Experts of a small language model.
Experts: 64 experts in each of 17 layers, 64 SwiGLU neurons an expert, 2 picks a token, a softmax router, 8 empty slots to pick.
Training: 407M tokens, 12406 steps.
Below are experts of layer 4 (counted from 0) of a mixture-of-experts language model. Rows are named router (the router's row for the expert) and show model dimensions 0-127. Each number is 50 + 15 x the weight over its row's rms, rounded and kept within 0 to 99.
After each expert's rows: "comes before" lists some tokens at least twice as common just after its tokens as in all text. This comes from a sample of Wikipedia text that the model never trained on. Tokens count by the router's weight.

# expert 1
router:48 33 45 49 47 66 35 06 37 46 55 68 44 30 31 58 62 32 64 47 50 52 35 64 45 54 42 54 38 55 31 80 34 55 28 53 23 54 58 58 39 65 49 50 46 43 74 45 64 57 61 55 68 30 45 87 37 43 61 79 59 56 44 49 41 22 57 78 47 52 34 33 58 61 42 68 67 24 63 34 48 37 48 62 43 20 26 46 36 42 32 52 50 63 75 86 69 38 13 45 48 06 46 40 61 62 27 56 50 58 27 56 63 43 69 56 45 72 51 44 47 53 50 44 56 45 45 54
comes before: " ", " (", " medal", " medalist", " Apps", " –"

# expert 4
router:39 37 52 51 69 44 53 27 48 61 27 52 30 82 48 61 38 75 42 10 54 49 44 52 43 61 46 34 43 53 39 61 50 81 24 40 35 36 40 27 40 22 34 27 74 43 62 53 66 56 35 59 35 72 67 52 57 50 40 33 40 82 88 70 50 36 54 51 38 48 55 44 68 51 27 49 42 43 63 45 62 45 40 51 59 29 70 53 28 28 58 53 62 59 36 33 33 49 80 53 75 15 51 44 56 61 66 55 67 32 59 41 48 57 46 39 61 53 52 56 55 30 63 70 59 26 84 56
comes before: " the", " and", " a", " which", " but", " was"

# expert 56
router:60 70 76 56 64 54 32 42 39 71 63 63 53 59 49 46 55 75 73 37 51 52 78 31 73 25 60 55 47 70 38 63 46 42 54 54 57 50 39 45 57 51 41 49 69 67 26 54 46 45 74 60 45 48 20 19 55 67 27 83 30 29 34 40 64 42 59 64 66 55 61 53 40 27 06 44 29 75 49 51 37 41 43 50 33 59 47 53 34 45 58 63 49 40 48 47 50 35 35 48 10 48 36 63 58 45 25 51 28 32 78 52 40 37 41 45 50 59 48 32 55 24 28 77 57 72 36 43
comes before: "\n", "1", "2", "born", "P", "D"

# expert 3
router:49 44 48 74 39 68 84 50 83 48 52 73 28 54 30 58 35 55 53 46 57 50 18 53 75 47 70 64 50 50 58 65 58 59 64 66 66 67 65 53 37 43 55 33 44 49 67 38 47 33 80 55 64 62 52 39 58 67 33 72 61 47 68 77 55 34 35 44 49 49 46 45 69 51 39 36 46 51 63 68 34 56 65 25 56 53 52 38 53 66 59 61 50 56 52 66 40 41 64 78 24 68 83 42 90 54 56 47 37 38 73 53 83 55 52 45 57 43 69 56 70 66 78 30 30 18 45 44
comes before: " the", " a", " his", " their", " its", " this"

# expert 8
router:39 63 66 53 49 30 77 35 52 39 94 53 35 72 48 42 47 71 60 35 49 44 52 25 57 56 51 32 44 59 54 66 46 04 54 51 63 45 54 35 11 74 41 49 41 60 73 52 44 33 31 34 57 42 18 59 69 56 30 37 62 58 37 36 34 31 50 75 38 61 66 34 43 50 36 33 43 70 55 39 38 62 41 46 25 50 44 51 58 38 41 58 82 59 52 44 53 71 60 59 46 74 58 47 15 40 41 67 48 54 27 84 24 48 62 54 53 30 61 42 40 36 46 39 52 67 50 45
comes before: ",", " (", " |", ".", " of", "'"

# expert 50
router:46 27 30 37 61 55 58 46 54 25 61 63 41 53 70 43 37 31 32 53 49 64 75 27 57 67 74 52 53 33 71 36 53 37 54 56 69 39 65 79 69 63 42 78 11 49 67 45 54 72 43 78 59 46 47 28 13 55 41 31 56 38 66 17 66 49 65 63 38 37 31 52 32 38 56 51 47 55 58 59 53 57 47 57 53 62 29 46 56 35 07 70 64 58 59 37 61 53 34 89 67 41 72 47 51 55 43 45 71 54 36 60 38 60 51 57 69 55 49 77 59 50 45 33 48 58 66 46
comes before: "9", "8", "7", "6", "0", "1"

# expert 13
router:73 66 51 26 71 17 81 33 36 73 46 52 24 41 62 37 55 40 56 53 41 53 52 38 63 35 63 25 69 49 59 42 56 59 64 55 54 44 47 16 19 37 34 52 53 44 71 52 55 70 35 36 36 57 67 72 65 40 25 15 25 59 48 49 53 48 65 90 50 47 39 37 61 63 54 44 51 49 62 47 15 66 50 53 62 59 39 58 54 31 46 58 41 61 71 49 69 52 52 32 40 39 39 41 48 71 12 28 40 38 31 44 43 31 41 59 49 53 64 47 32 72 67 51 35 66 40 67
comes before: ",", ".", " of", " in", " and", "=="

# expert 60
router:24 59 57 40 51 24 62 64 42 55 61 49 53 59 56 58 71 67 47 57 78 50 35 72 25 74 68 29 48 50 35 60 44 45 58 73 53 45 58 14 52 53 63 42 08 35 42 34 56 56 59 47 60 51 46 65 58 66 44 77 75 44 50 53 43 74 59 46 56 43 53 60 54 43 70 43 46 37 77 42 57 74 76 51 24 63 37 54 40 46 20 40 63 57 56 55 51 50 21 42 47 48 19 46 18 30 39 48 46 32 70 72 35 56 59 71 42 22 79 31 46 37 61 36 74 61 34 49
comes before: ",", " (", "\"", "a", " of", "z"

# expert 61
router:57 41 30 49 43 63 56 54 42 79 16 32 41 41 51 34 22 44 53 38 69 71 47 65 34 57 72 33 35 28 40 41 44 38 69 13 66 49 50 35 70 38 69 67 49 38 77 43 50 70 29 35 51 68 46 52 36 41 42 34 64 36 30 81 34 60 53 38 54 48 62 38 57 55 30 56 60 35 11 39 43 56 43 60 63 51 57 44 76 26 47 51 60 54 70 54 33 55 31 48 39 15 67 49 78 40 44 67 44 25 47 58 51 29 50 40 74 49 13 53 65 53 52 42 63 52 63 46
comes before: "0", "1", " |", "2", "8", "–"

# expert 58
router:45 50 48 69 70 55 54 68 56 84 60 92 47 51 38 39 46 68 30 15 26 68 57 33 70 58 20 31 36 18 25 55 38 63 63 44 35 57 58 48 59 58 48 14 70 49 70 76 75 28 35 59 66 42 48 39 56 35 35 39 52 69 72 88 41 57 61 59 42 46 53 38 57 75 71 66 47 52 79 44 66 56 46 58 53 37 41 60 58 57 61 45 51 43 65 42 68 55 45 70 79 51 54 55 57 52 39 43 40 85 41 59 38 60 45 47 55 60 42 73 51 54 50 62 54 63 58 45
comes before: " |", "0", "5", ".", "6", "–"

# expert 44
router:44 45 49 45 36 46 54 55 79 35 76 20 55 30 68 42 51 48 56 64 50 71 26 80 41 23 31 64 38 59 62 49 55 47 63 35 77 54 54 68 52 49 28 53 31 55 62 47 43 46 62 27 32 37 54 50 50 58 75 63 50 68 42 38 78 39 35 32 82 49 45 40 82 57 45 70 58 57 49 43 57 31 68 30 48 50 40 79 31 32 59 65 59 50 60 42 68 40 59 22 45 44 40 72 41 42 45 62 45 26 39 44 87 39 64 32 40 23 34 37 62 49 41 36 64 29 28 68
comes before: "\n", " ", " |", " JPL", " —", " –"

# expert 18
router:52 25 37 38 67 39 22 38 54 41 55 43 27 57 60 74 67 60 29 56 33 66 42 74 32 45 63 41 54 60 64 64 59 52 20 34 68 52 38 65 27 77 34 44 60 37 56 25 51 56 78 77 57 73 67 27 19 39 42 28 72 49 61 38 39 82 58 49 53 47 52 56 64 68 39 48 30 33 38 59 64 32 56 70 41 42 61 26 66 50 28 38 75 55 65 60 58 48 69 64 53 63 55 47 49 62 66 42 64 32 31 45 34 38 26 41 52 51 52 36 61 79 67 29 56 61 60 45
comes before: " a", " the", " been", " an", " not", " also"

# expert 57
router:68 52 60 53 64 59 36 62 39 35 54 66 25 32 37 42 28 57 82 53 46 60 47 44 24 60 44 58 51 57 40 56 54 73 35 33 71 45 23 24 35 29 26 36 30 28 70 41 67 44 42 53 67 60 56 50 34 44 26 51 54 34 46 31 60 30 41 50 57 43 35 70 59 45 68 42 52 40 55 34 60 59 67 10 38 59 62 24 43 51 48 80 70 60 58 48 40 50 25 55 59 59 64 50 76 59 48 47 54 69 41 59 35 45 49 35 44 57 27 80 70 78 31 40 27 88 42 66
comes before: "\n", " |", " (", "The", " and", " is"

# expert 6
router:41 83 55 52 33 46 46 78 72 47 39 45 46 50 47 53 52 37 34 85 62 51 54 53 66 53 46 43 68 50 49 35 50 38 50 68 51 83 40 39 58 48 17 74 39 56 61 61 50 18 39 52 52 48 47 41 67 67 72 39 83 45 37 23 61 42 56 41 61 67 50 60 56 50 54 59 70 68 55 57 65 53 72 78 26 52 61 67 58 37 62 32 46 47 69 33 54 48 26 68 45 27 49 59 13 63 54 40 48 72 61 22 54 09 63 67 50 12 44 63 52 78 49 47 47 44 51 48
comes before: " |", ":", "==", " information", " ==", " details"

# expert 43
router:38 45 45 27 54 52 35 50 39 61 61 39 44 75 52 51 85 28 34 40 44 46 56 45 73 64 53 82 30 43 47 36 26 67 59 26 78 43 52 55 24 14 62 57 48 16 49 48 41 49 43 60 52 52 62 82 34 53 35 35 43 52 40 25 43 34 41 64 43 59 45 62 47 59 39 56 46 69 68 85 57 51 26 43 41 30 31 62 59 48 42 82 67 57 44 66 64 47 36 64 34 50 68 41 28 21 69 34 55 55 57 71 43 30 43 59 45 47 19 32 51 64 41 27 57 54 30 48
comes before: " of", ".", ",", " in", " and", " was"

# expert 47
router:61 64 60 57 42 54 68 61 04 75 58 41 21 55 43 62 59 50 33 72 63 66 56 51 45 35 58 46 36 68 14 27 49 43 59 47 51 56 49 52 47 42 42 56 57 75 69 50 42 67 68 29 20 66 63 45 65 50 53 25 25 42 83 52 31 50 51 36 55 62 57 63 42 52 47 51 37 57 40 39 80 67 35 24 48 67 34 65 51 97 45 54 66 55 58 79 51 47 46 43 59 63 52 47 62 77 67 74 68 47 68 34 54 57 54 50 58 57 32 13 36 45 32 55 62 54 34 45
comes before: " was", " is", " he", " be", " the", " were"

# expert 37
router:43 57 61 56 64 33 69 36 78 67 69 33 72 62 72 72 45 45 51 66 72 58 65 45 44 65 57 65 77 62 43 42 86 32 68 57 71 52 54 61 45 62 76 65 26 82 52 51 53 61 43 48 46 86 27 48 60 75 51 31 53 51 12 11 23 52 48 41 38 54 37 28 50 43 58 55 46 51 60 45 60 51 53 42 45 62 14 55 39 37 55 55 34 53 54 53 54 44 43 36 34 35 61 40 24 43 59 63 27 81 33 58 26 49 47 46 64 57 33 59 49 54 55 69 65 49 28 47
comes before: " ", " and", " he", " the", " which", " a"

# expert 52
router:25 35 38 73 34 36 71 33 55 69 75 32 56 56 65 30 30 36 62 66 42 38 52 46 96 53 38 56 44 44 45 62 58 37 51 69 75 30 28 62 58 57 47 64 37 44 37 57 70 39 67 46 45 33 39 63 63 69 58 55 47 29 42 39 48 46 52 69 50 49 60 42 45 50 68 48 26 48 43 60 44 77 83 53 52 45 44 13 59 39 72 41 34 55 49 66 63 38 55 48 41 51 54 36 56 06 67 57 49 57 61 14 89 40 63 58 41 61 29 58 53 40 51 38 48 76 42 71
comes before: ":", "N", "W", "-", "E", " of"

# expert 48
router:33 40 32 78 38 42 53 66 29 47 26 36 67 62 26 45 69 70 38 66 80 13 38 27 41 56 69 69 25 29 54 51 63 49 47 62 30 56 56 49 15 59 50 45 27 48 63 54 13 38 59 46 55 47 43 46 53 46 21 50 52 29 57 73 44 82 70 48 46 27 40 20 51 46 45 42 46 51 42 31 73 58 56 44 19 63 62 69 55 54 56 41 44 60 18 22 47 51 51 67 53 58 21 53 55 67 49 53 56 58 56 44 49 53 39 64 53 43 33 41 22 49 34 63 41 50 44 53
comes before: " of", " to", " the", " in", " with", " for"

# expert 34
router:44 11 32 26 67 70 63 78 37 44 55 46 61 47 40 34 32 47 61 47 30 71 34 59 39 51 41 46 37 82 52 31 48 26 37 36 53 52 62 56 49 50 61 34 27 25 71 24 47 29 51 41 51 68 62 42 56 41 32 60 52 43 59 65 39 46 39 50 43 38 30 41 48 47 65 49 59 60 44 42 87 29 00 41 77 66 40 46 70 75 44 58 60 57 43 70 28 43 47 57 70 38 45 51 62 64 56 74 51 48 26 72 45 63 49 41 53 51 43 79 43 61 59 67 37 57 29 63
comes before: "-", "|", "\n", "|---|---|---|---|---|---|", "|---|---|---|---|---|", "   "

# expert 29
router:51 46 54 56 14 34 71 36 34 46 58 48 64 69 60 43 48 45 57 28 58 47 43 38 48 53 82 47 47 50 13 41 72 10 33 35 18 59 63 22 35 58 78 63 51 57 71 35 75 47 41 50 54 41 68 61 47 59 48 54 78 56 34 53 70 60 32 23 57 70 84 65 40 52 76 56 44 38 38 72 46 48 50 46 60 37 64 51 50 40 40 65 33 55 48 38 50 42 90 41 41 71 34 40 62 65 66 53 43 46 45 89 47 36 58 42 49 62 35 59 61 52 41 55 38 63 38 31
comes before: ",", " States", " |", ".", " (", " City"

# expert 49
router:48 40 16 52 41 48 40 69 36 24 79 36 50 31 42 26 52 60 52 42 37 49 31 55 43 75 70 45 42 58 33 71 49 52 36 35 45 79 54 52 34 19 47 18 42 61 55 52 79 54 55 47 72 48 53 54 55 65 37 53 28 91 43 49 65 40 53 83 34 31 39 57 55 49 40 24 67 57 53 55 07 24 48 34 76 18 52 61 57 48 55 53 58 35 34 33 64 34 41 38 47 66 54 62 64 53 54 55 72 51 64 46 17 45 40 56 37 34 36 35 51 36 53 58 54 62 57 50
comes before: " of", " |", ".", ",", " in", " and"

# expert 38
router:29 24 62 46 59 56 66 46 66 55 45 35 41 58 46 48 55 13 22 65 58 64 46 49 49 58 60 19 57 53 51 43 50 49 80 44 51 34 66 68 50 43 48 45 81 44 61 26 22 41 63 48 50 47 44 42 50 54 67 41 65 51 40 38 61 44 46 91 36 62 38 34 29 38 38 51 45 56 34 55 46 35 53 09 70 19 55 60 58 40 73 15 62 52 59 56 54 33 58 46 65 48 25 45 25 40 92 57 32 64 55 56 70 54 66 67 53 83 48 34 39 53 35 48 64 39 57 30
comes before: "1", "2", "0", "3", "4", "6"

# expert 2
router:73 34 43 56 35 16 34 56 36 49 40 75 46 49 42 37 48 66 62 41 55 66 28 35 46 83 67 49 32 50 58 30 43 41 60 33 30 58 66 51 39 61 23 24 53 37 54 31 52 50 70 38 56 39 49 56 59 34 46 75 27 48 79 55 50 48 80 69 67 35 52 41 63 48 59 53 51 61 12 43 56 39 39 49 70 56 77 71 15 69 50 52 72 55 42 22 34 40 56 36 40 67 49 51 77 63 74 80 54 36 51 42 29 56 45 30 47 56 33 72 52 64 37 48 58 44 70 38
comes before: " ", "\n", " —", " +", " −", " %"

# expert 63
router:39 49 35 44 68 62 54 20 65 31 42 44 89 72 45 35 48 69 79 43 36 68 37 44 57 66 49 66 37 27 69 52 48 59 15 68 59 61 39 64 50 39 56 82 08 30 68 24 46 76 72 62 23 40 39 52 57 59 38 54 51 46 64 38 54 44 42 37 54 41 90 61 37 51 38 52 38 33 55 52 41 50 51 49 45 33 37 64 52 44 28 35 39 56 44 55 47 45 23 64 73 65 25 49 50 74 46 65 45 55 60 42 34 58 42 52 57 77 48 54 32 67 53 73 58 57 60 30
comes before: " the", " ", " a", " his", " Carolina", " as"

# expert 22
router:48 36 36 38 85 30 65 41 61 45 64 53 53 62 62 39 46 62 55 64 53 48 42 50 68 63 30 43 58 45 79 47 45 33 82 46 16 68 49 50 42 67 47 51 47 58 31 54 14 43 50 35 67 43 49 46 67 63 59 35 44 77 45 65 67 48 58 74 45 41 62 68 57 49 70 52 56 47 68 41 24 64 35 44 64 30 72 64 48 47 61 77 63 59 46 58 77 51 44 66 31 55 76 40 16 24 43 56 51 48 43 28 69 09 64 60 56 79 35 40 55 72 57 47 48 53 73 31
comes before: ":", " of", ",", " and", " (", " in"

# expert 10
router:32 42 60 49 20 56 65 77 76 46 48 35 41 51 66 50 57 25 25 24 55 30 71 59 64 62 46 39 37 27 41 40 44 31 62 58 15 50 53 40 39 53 54 39 35 38 56 58 56 57 24 72 63 74 47 36 56 38 50 46 81 64 50 77 53 81 41 60 40 42 39 56 61 43 65 64 48 42 30 36 58 82 74 52 43 66 68 46 23 33 39 16 33 54 33 40 61 46 61 58 70 42 55 51 52 36 41 29 45 61 60 51 41 78 42 48 74 71 38 44 70 29 46 50 22 47 42 63
comes before: "5", "S", "0", "9", "8", "4"

# expert 33
router:67 55 61 50 39 60 64 46 27 65 34 51 59 68 39 56 38 74 42 36 46 55 60 61 16 76 94 37 38 63 39 62 52 50 65 67 64 42 45 27 44 50 61 25 46 40 48 22 63 66 68 67 66 76 56 41 56 59 38 34 31 42 61 19 42 58 49 54 37 36 69 94 49 44 25 52 57 40 67 40 43 65 32 66 55 38 63 29 59 36 50 51 47 58 40 77 46 49 75 47 49 79 51 42 37 44 42 74 64 41 32 82 32 70 42 37 50 59 50 42 36 54 63 60 25 69 58 52
comes before: "1", "2", "3", "4", " |", "5"

# expert 21
router:70 22 35 67 46 48 67 52 43 63 22 68 46 43 57 25 69 60 57 23 50 60 53 26 51 72 19 58 61 66 52 52 25 56 75 43 56 69 58 51 40 41 43 41 49 43 57 42 79 66 46 66 39 53 43 72 43 31 46 46 31 57 67 45 29 43 35 65 53 60 32 59 49 49 07 61 39 46 41 32 50 22 45 62 49 33 50 46 58 58 47 43 65 53 03 23 32 71 63 46 25 27 29 51 72 78 35 32 48 38 60 35 50 59 60 34 60 35 68 32 59 37 49 38 34 49 44 42
comes before: ",", ".", " of", " and", " in", " to"

# expert 46
router:54 59 63 32 36 53 58 50 50 61 58 54 46 70 39 57 29 39 24 73 63 31 43 29 66 67 30 57 45 49 22 94 57 50 48 19 27 20 43 32 62 42 72 46 86 48 64 50 47 58 44 53 72 39 40 50 41 51 66 56 65 64 53 38 52 56 42 47 66 38 56 45 60 34 51 34 47 34 45 46 39 28 45 66 12 65 47 28 46 60 52 54 32 61 41 58 53 83 50 33 48 46 53 60 76 71 71 48 50 81 58 47 57 85 22 42 43 55 74 50 78 62 50 55 51 55 68 68
comes before: " ", " •", " S", " P", " Born", " List"

# expert 7
router:65 48 54 23 41 74 57 42 61 48 58 85 51 31 44 73 47 69 47 42 64 45 51 18 44 35 52 63 42 61 28 51 50 42 50 53 20 55 34 22 55 62 46 64 66 45 18 83 44 62 78 14 59 34 43 30 30 40 41 35 73 42 84 66 61 58 59 33 27 65 37 68 24 53 58 58 39 51 39 49 37 47 70 28 65 48 39 59 68 39 46 48 47 49 52 16 43 42 62 45 39 68 25 41 39 51 46 45 62 59 17 51 35 42 41 44 47 33 55 32 43 53 67 65 64 70 45 48
comes before: " the", " a", " his", " her", " an", " their"

# expert 25
router:37 60 66 62 65 45 63 59 32 42 72 67 56 47 52 61 71 70 38 57 54 32 53 56 32 43 75 25 57 69 65 81 51 30 61 53 37 64 62 72 43 53 58 50 29 79 37 46 37 42 47 52 60 49 20 46 24 72 58 57 56 46 32 29 35 39 29 43 49 66 51 89 29 44 47 38 48 55 55 62 52 54 49 73 83 54 52 54 46 77 33 60 53 61 25 48 35 67 58 31 62 53 37 56 30 32 44 44 19 59 38 76 29 40 47 39 46 29 36 62 55 48 48 50 68 44 62 04
comes before: ",", " |", " (", "i", "ia", "a"

# expert 45
router:48 29 51 41 46 67 42 67 64 71 34 62 70 33 44 22 70 67 27 53 54 39 70 48 40 59 52 59 37 56 64 28 57 61 27 39 47 32 13 80 62 47 42 61 37 36 82 56 74 46 67 80 45 59 57 52 53 43 72 32 34 78 68 39 39 44 38 29 51 49 79 41 73 56 29 67 59 65 21 52 56 44 49 31 52 56 42 42 63 31 78 44 53 43 64 53 39 57 48 09 23 42 61 34 57 42 55 45 42 62 77 67 73 33 36 39 57 43 44 58 57 46 44 70 43 59 58 53
comes before: "1", "2", "3", "4", "5", "6"

# expert 36
router:27 37 63 62 19 71 33 54 53 47 25 25 21 62 59 36 64 64 84 61 39 30 27 48 45 23 50 47 31 27 63 60 52 57 70 31 31 75 63 33 45 65 46 33 76 43 56 61 57 66 34 41 57 68 45 44 63 74 31 25 21 25 37 76 37 40 66 36 45 61 50 58 72 35 62 43 69 68 44 55 55 41 40 45 40 69 53 31 56 38 50 64 75 60 46 44 63 44 43 47 55 46 60 53 50 47 30 50 35 26 49 47 33 27 31 69 73 50 53 74 41 36 67 46 64 47 45 54
comes before: "s", "t", "ed", " War", "ing", "\""

# expert 31
router:40 69 39 52 42 39 46 15 60 57 46 36 50 45 57 44 39 36 31 41 39 49 64 22 60 58 46 41 66 71 74 48 57 60 35 78 49 24 28 71 55 56 69 42 67 27 64 87 35 20 37 71 43 39 48 40 56 64 71 46 77 28 42 72 63 62 35 49 48 73 45 65 42 53 51 50 66 49 88 41 57 44 84 60 28 76 30 56 57 46 39 43 38 55 66 62 26 32 29 57 52 35 42 43 59 67 70 37 53 44 70 26 44 22 45 54 52 48 44 56 55 34 53 73 28 54 44 47
comes before: "|", "==", "-", "\n", "The", "==="

# expert 23
router:51 54 55 54 48 72 56 37 45 31 44 51 73 53 63 61 48 25 68 49 57 55 70 62 37 25 50 53 67 36 52 32 24 39 59 49 67 60 46 59 43 58 20 75 72 47 48 75 61 56 56 77 49 34 83 51 50 34 73 68 47 34 56 76 43 81 39 48 47 48 35 42 31 71 74 54 33 56 42 52 48 45 70 33 69 46 26 51 45 52 63 54 40 54 48 71 35 49 54 81 63 55 83 32 29 59 20 27 54 34 80 26 45 68 37 50 55 78 51 58 56 49 81 39 48 38 51 38
comes before: " ", " \"", " Total", " Candidate", " Win", " Party"

# expert 17
router:49 51 31 60 33 41 65 58 32 40 64 59 76 48 56 83 27 67 27 47 38 51 63 69 46 21 30 65 72 52 50 22 44 79 52 44 48 62 32 32 36 28 56 42 44 46 55 37 56 56 54 72 51 23 52 21 32 52 33 39 23 28 44 68 43 47 43 35 67 41 58 48 46 41 43 53 51 67 27 55 28 54 54 35 67 10 50 21 69 29 49 46 47 59 19 49 46 68 42 30 57 42 58 61 63 52 51 36 57 48 49 30 66 59 55 27 48 57 37 37 40 39 23 28 40 45 22 28
comes before: " by", " to", " in", " as", " on", " the"

# expert 54
router:45 65 25 61 31 37 57 66 38 72 57 91 55 50 49 46 75 40 62 71 58 58 33 67 60 39 32 63 38 51 45 62 44 31 18 59 41 37 46 37 59 59 45 24 91 34 31 22 78 54 27 29 52 82 73 32 69 63 36 41 69 32 27 62 47 49 56 62 31 23 24 36 34 59 45 57 58 56 51 42 47 26 63 47 54 49 60 46 56 35 53 41 71 49 50 58 28 55 53 68 64 62 73 40 52 53 34 56 65 39 50 57 42 64 39 42 50 68 46 21 35 51 44 67 64 43 36 69
comes before: "0", "5", "4", "6", "9", "8"

# expert 59
router:74 63 39 70 68 55 47 49 38 23 35 44 28 50 26 51 58 73 62 30 60 51 53 61 34 53 34 29 52 60 31 42 63 56 77 47 77 20 67 47 36 56 25 50 33 54 46 57 53 61 51 33 55 53 74 42 57 62 40 63 17 54 46 46 41 47 36 45 40 39 39 54 00 56 20 51 46 66 76 72 23 37 16 50 64 48 57 66 62 64 52 53 71 48 48 22 55 49 58 74 58 52 50 49 62 70 52 48 53 51 29 42 58 58 38 39 39 57 42 82 35 30 47 65 58 46 27 44
comes before: "\n", " The", " He", " In", " It", " This"

# expert 5
router:47 45 53 48 19 40 64 76 49 25 53 18 84 33 58 55 43 75 51 64 43 40 44 72 87 62 46 74 35 63 70 37 50 45 69 74 68 27 58 60 59 58 56 70 66 35 43 48 36 55 48 57 46 36 66 66 56 72 53 41 41 38 78 54 45 33 34 35 47 58 32 33 38 64 57 46 45 57 40 58 70 45 72 60 59 48 41 46 65 92 44 80 47 55 54 66 55 52 35 34 50 43 39 59 74 73 64 66 67 37 34 65 63 29 41 40 50 50 67 24 60 63 29 23 49 37 51 49
comes before: " |", ".", "–", ",", ")", "4"

# expert 24
router:63 46 62 87 46 55 53 32 33 42 39 39 49 27 50 48 42 51 31 67 38 59 74 06 53 47 29 51 48 54 90 39 38 56 27 63 62 45 46 66 51 58 61 56 70 54 43 76 37 47 56 49 46 50 68 37 63 40 77 33 55 51 54 74 43 81 39 32 45 36 80 45 54 45 57 46 68 34 65 34 33 32 43 63 35 41 68 56 50 71 53 33 41 33 60 52 36 40 27 41 45 35 36 64 60 30 23 05 39 40 48 29 55 43 44 48 57 66 38 34 34 44 83 58 60 55 50 67
comes before: "1", "2", "3", " |", "0", "4"

# expert 32
router:34 84 58 39 71 63 70 57 41 52 76 24 72 42 37 69 43 69 87 60 65 69 40 73 38 47 57 42 36 77 41 54 34 20 66 37 51 44 56 23 38 58 82 50 55 47 54 58 39 47 64 43 66 48 16 44 54 68 26 65 73 38 55 26 37 38 39 45 40 58 38 67 41 56 71 46 50 38 49 54 43 54 50 73 50 63 70 51 47 71 33 35 72 58 49 56 56 62 51 74 37 65 56 50 44 31 34 54 28 66 31 68 43 79 50 48 42 21 29 71 61 45 58 40 49 52 30 39
comes before: " ", "\n", " —", " W", " A", " L"